{"num_hidden_layers": 8, "hidden_size": 192, "n_experts": 96, "experts_per_token": 8, "d_expert": 32, "d_shared_expert": 64, "hidden_act": "geglu", "moe_layers": [0, 1, 2, 3, 4, 5, 6, 7], "router_score": "sigmoid", "normalize_top_k": true, "routed_scale": 2.5, "balance_loss": 0.000381, "balance_bias": true, "shared_expert_gate": true, "init_std_router": 0.0348, "lr_router": 0.000748, "num_attention_heads": 6, "num_key_value_heads": 6, "head_dim": 32, "vocab_size": 2048, "norm": "rmsnorm", "norm_place": "peri", "norm_eps": 1e-05, "positions": "rope", "rope_theta": 10000.0, "rope_fraction": 1.0, "qk_norm": false, "attn_scale": 0.177, "tie_word_embeddings": true, "parallel_block": false, "extras": ["capped logits"], "init": "trunc", "init_std_qkv": 0.0368, "init_std_o": 0.0092, "init_std_up": 0.0368, "init_std_down": 0.00564, "optimizer": "adamw", "learning_rate": 0.00207, "beta1": 0.95, "beta2": 0.99, "weight_decay": 0.26, "lr_head": 0.00822, "max_grad_norm": 1.0, "warmup_steps": 285, "schedule": "wsd", "decay_fraction": 0.834, "decay_shape": "pow", "final_lr_fraction": 0.1, "batch_tokens": 65536, "max_seq_len": 512, "doc_mask": true, "train_tokens": 261400000, "max_steps": 3989, "dataset": "wikipedia_en"}
Below are experts of layer 5 (counted from 0) of a mixture-of-experts language model. Rows are named router (the router's row for the expert), down (a neuron's output weights, with its number) and show model dimensions 0-191. Each number is 128 + 24 x the weight over its row's rms, rounded and kept within 0 to 255.
Before each expert's rows: "comes before" lists some tokens at least twice as common just after its tokens as in all text. This comes from a sample of Wikipedia text that the model never trained on. Tokens count by the router's weight.

# expert 22
comes before: " the", " ", " a", " his", "%", " an"
router [151 144 124 143 122 140 154 130 100 166 149 157 135 121  84 130 132 182 155 104 105 116 111 121 114 114 141 158 126 109 123 134  96 114 120 145 122 121 132 139 173 149 143 130 106 125 141 133 142 128 135  86 154 152 121 145 122 137  94  84 127 118 140 159  85 176 162 121 119 149 140 138 139 145 188 116  94 106  89  89 125 160 104  97  71 164 120 149  63  91 140 154 114 163 119 102 114 137 180 127 128 130  83 123 142 146 139 118 181  99 118 134 142 166 167 139 133 113 125  71 149 147 157 129 132 174 162 129 131 125 123 142 163 110 107 111 134 107 134 106 133 130 174 182 135 108  95 145 146 100 154 107 142 108 143 157 156 121 122 154 108 109 141 126 160 112 113 128 140 145 136 103  94 157 105 144 141 180  86 116  87 134 120 142 103 111 115 131 130 130 131 149]
down0 [147 161 129 104  97  89  80 101 158 140  78 106 152 134 174  73 173 128 153 120 136 121 144 113 144 164 138 102 121 132 115 137 122  73 147 136 125 104  98 115 106 122 140 135 125 120 112 117 111 139 129 141 138 133 132 149 121 150 121 100 147 133 135 110 109 145 190 165 128 114 146 147 106  98 108  87 148 116 120 161 131 105 128  97 106 129 135 109 131 152 107  97  85 131 149 142 114 104 105 105 122 148 126 134 146 158 113 135 182 120 143 136 160 133 104 133 138 129 116 122 147 109 161 133  92 153  87  92 165 114 134 139  92  82 144 143 136 130 170 156  93  97 116 123 147  86 154 145 129 151 146 160  90 136 145 158 172 150 108 147 150 122 103 111 148 145 117 101 105 135  94 107 106 194 128 113 108 134 139 109 139 140 156 166  66 162 143 119 137 128 173 106]

# expert 57
comes before: " the", " a", " The", " and", " his", " S"
router [116 123 143 155 142 168 174 146 104 133 145 142 156 162  81 136 101 153 111 109 102  97 153  91 160 107 148 125 129 126 110 153 116 107 112 162 157 137 124 160 109 128 126 155  75 136 140 140 140 117 132  58 133 136 166 133 130 128 105 129 106 152 159 156  74 128 151 157 121 136 138 144 102 110 146  97  78  89  89 109  86 133 124 112  90 113 122 107 114 118 111 148 128 145 122 105 106 139 133 109 131 107 122 134 101 140 114 127 126  85 119 124 146 147 154 171 172 116 158  91 143 133 151 143 120 219 154 137  91 131 140 123 127 131 123 149 146 100 130  71 108 123 144 192 145 155 117 137 149 134 141 124 160 119 127 156  94 115 130 164 128 129 179  91 118  97 115 122 168 122 117 126 131 116  66 148 126 127 144 132 125 138 118 131 148 138 131 128 122 134 128 172]
down0 [160  98  93 101 151 104 157 153 120 122 110 126 145 127 116 142 117 137 118  96 113 139 160  85 116 162 134 137 122 112 133 142 130 124 108 149 113 140  98  83 151 114 115 122 119 128 148 124 100 131 143 124 160 121 139  91 122 158 149 115 145 133 122 114  87 126 171 151 135 116 111 131 153 115 151  97 141 124  76 101 145 134  99 148  93 135 107 105 163 157 132 112 113 163  81 102 155 112 136 121 143 135 255 132 139 103 124 126 165 110 167 136 129  97 144  99 140 162 125 111 124 146 133 133 133 138  98 110 109 141 162 152 132 147 155 126 128  98 101 149 118  97 123 114 157 168 150 139 103 136 129 160 146 113 109 128 152  89 165 126 163  90 109 102 100 119 125 140 147 110 122 167 116 113 144 149 132 151  91 133  67 113 126 130 157 121 125 154 130 148 119 153]

# expert 37
comes before: ",", ".", " of", " in", " and", " to"
router [130 134 147 168 132 158 139 113  77 154 129 155 120 124 148 118 108 143  92 128 104 133 132 118 142 110 133 135 173  90  89 128 122 133 105 108 170 156 132 128 150 101 131 138 107 161 118 114 156 111 110  79 125 179 136 147 153 135 134 101 134 121 161 151  85 155 118 121 155 125 132 132  78 136 180  85 109  78  78 130 129 146 143 157  95 117 126 162 120 134 137 160 146 152 164 105 126 173 135 146 152 117  77  84 104 127 138 113 119 120 145 107 167 132 141 136 143 113 143 101 156 110 121 178 115 125 145 150 114 148 121 112 178 136 114 117 123  95 135  55 108 169 153 139 138  73 155 106 153 147 147 119 143 110 117 152 135 151  93 129 143 136 128 112 136 141 140 162 122 141 125 141  95 147 101 129 140 146 153 105 109 133 140 171 146 119 132  64 115 161 102 113]
down0 [104 117 140 153 153 117 141 111 169 117 142 154 112 131 139  97 122 161 134 131 171 125 136  76 127 172 115 124 129 119 137 110 144 133  98 128 148 137 129 134  77 120 166 119 125 153  98 138 130 130  75 102 129 118  86  82 127 156 142 138 120 111 137 122 166 125 109 129 141 118 143 140 138 129 101 138 145 134 118 164 105 141 141 157 128 103  99 176 149 122 155  77 143  92 163 134 126 129 171 160 106 121 118 154 146 135 141 104 153 134 163 118 151 118 149 127 146 129 121 172 147 108 135 104 112 140 148 107 122 141 126  83  94 126 103 178 125 124  98 107 152  91 131 107 150 164 148 132 158 135 125  83 131 153 168 107 161 109 123  84 120 114 132 138 108 149 157 130 142 152 120 191 105 124 133  98  97  94 134  76 125 117 107 139  86 153  78 145 197 170 135  97]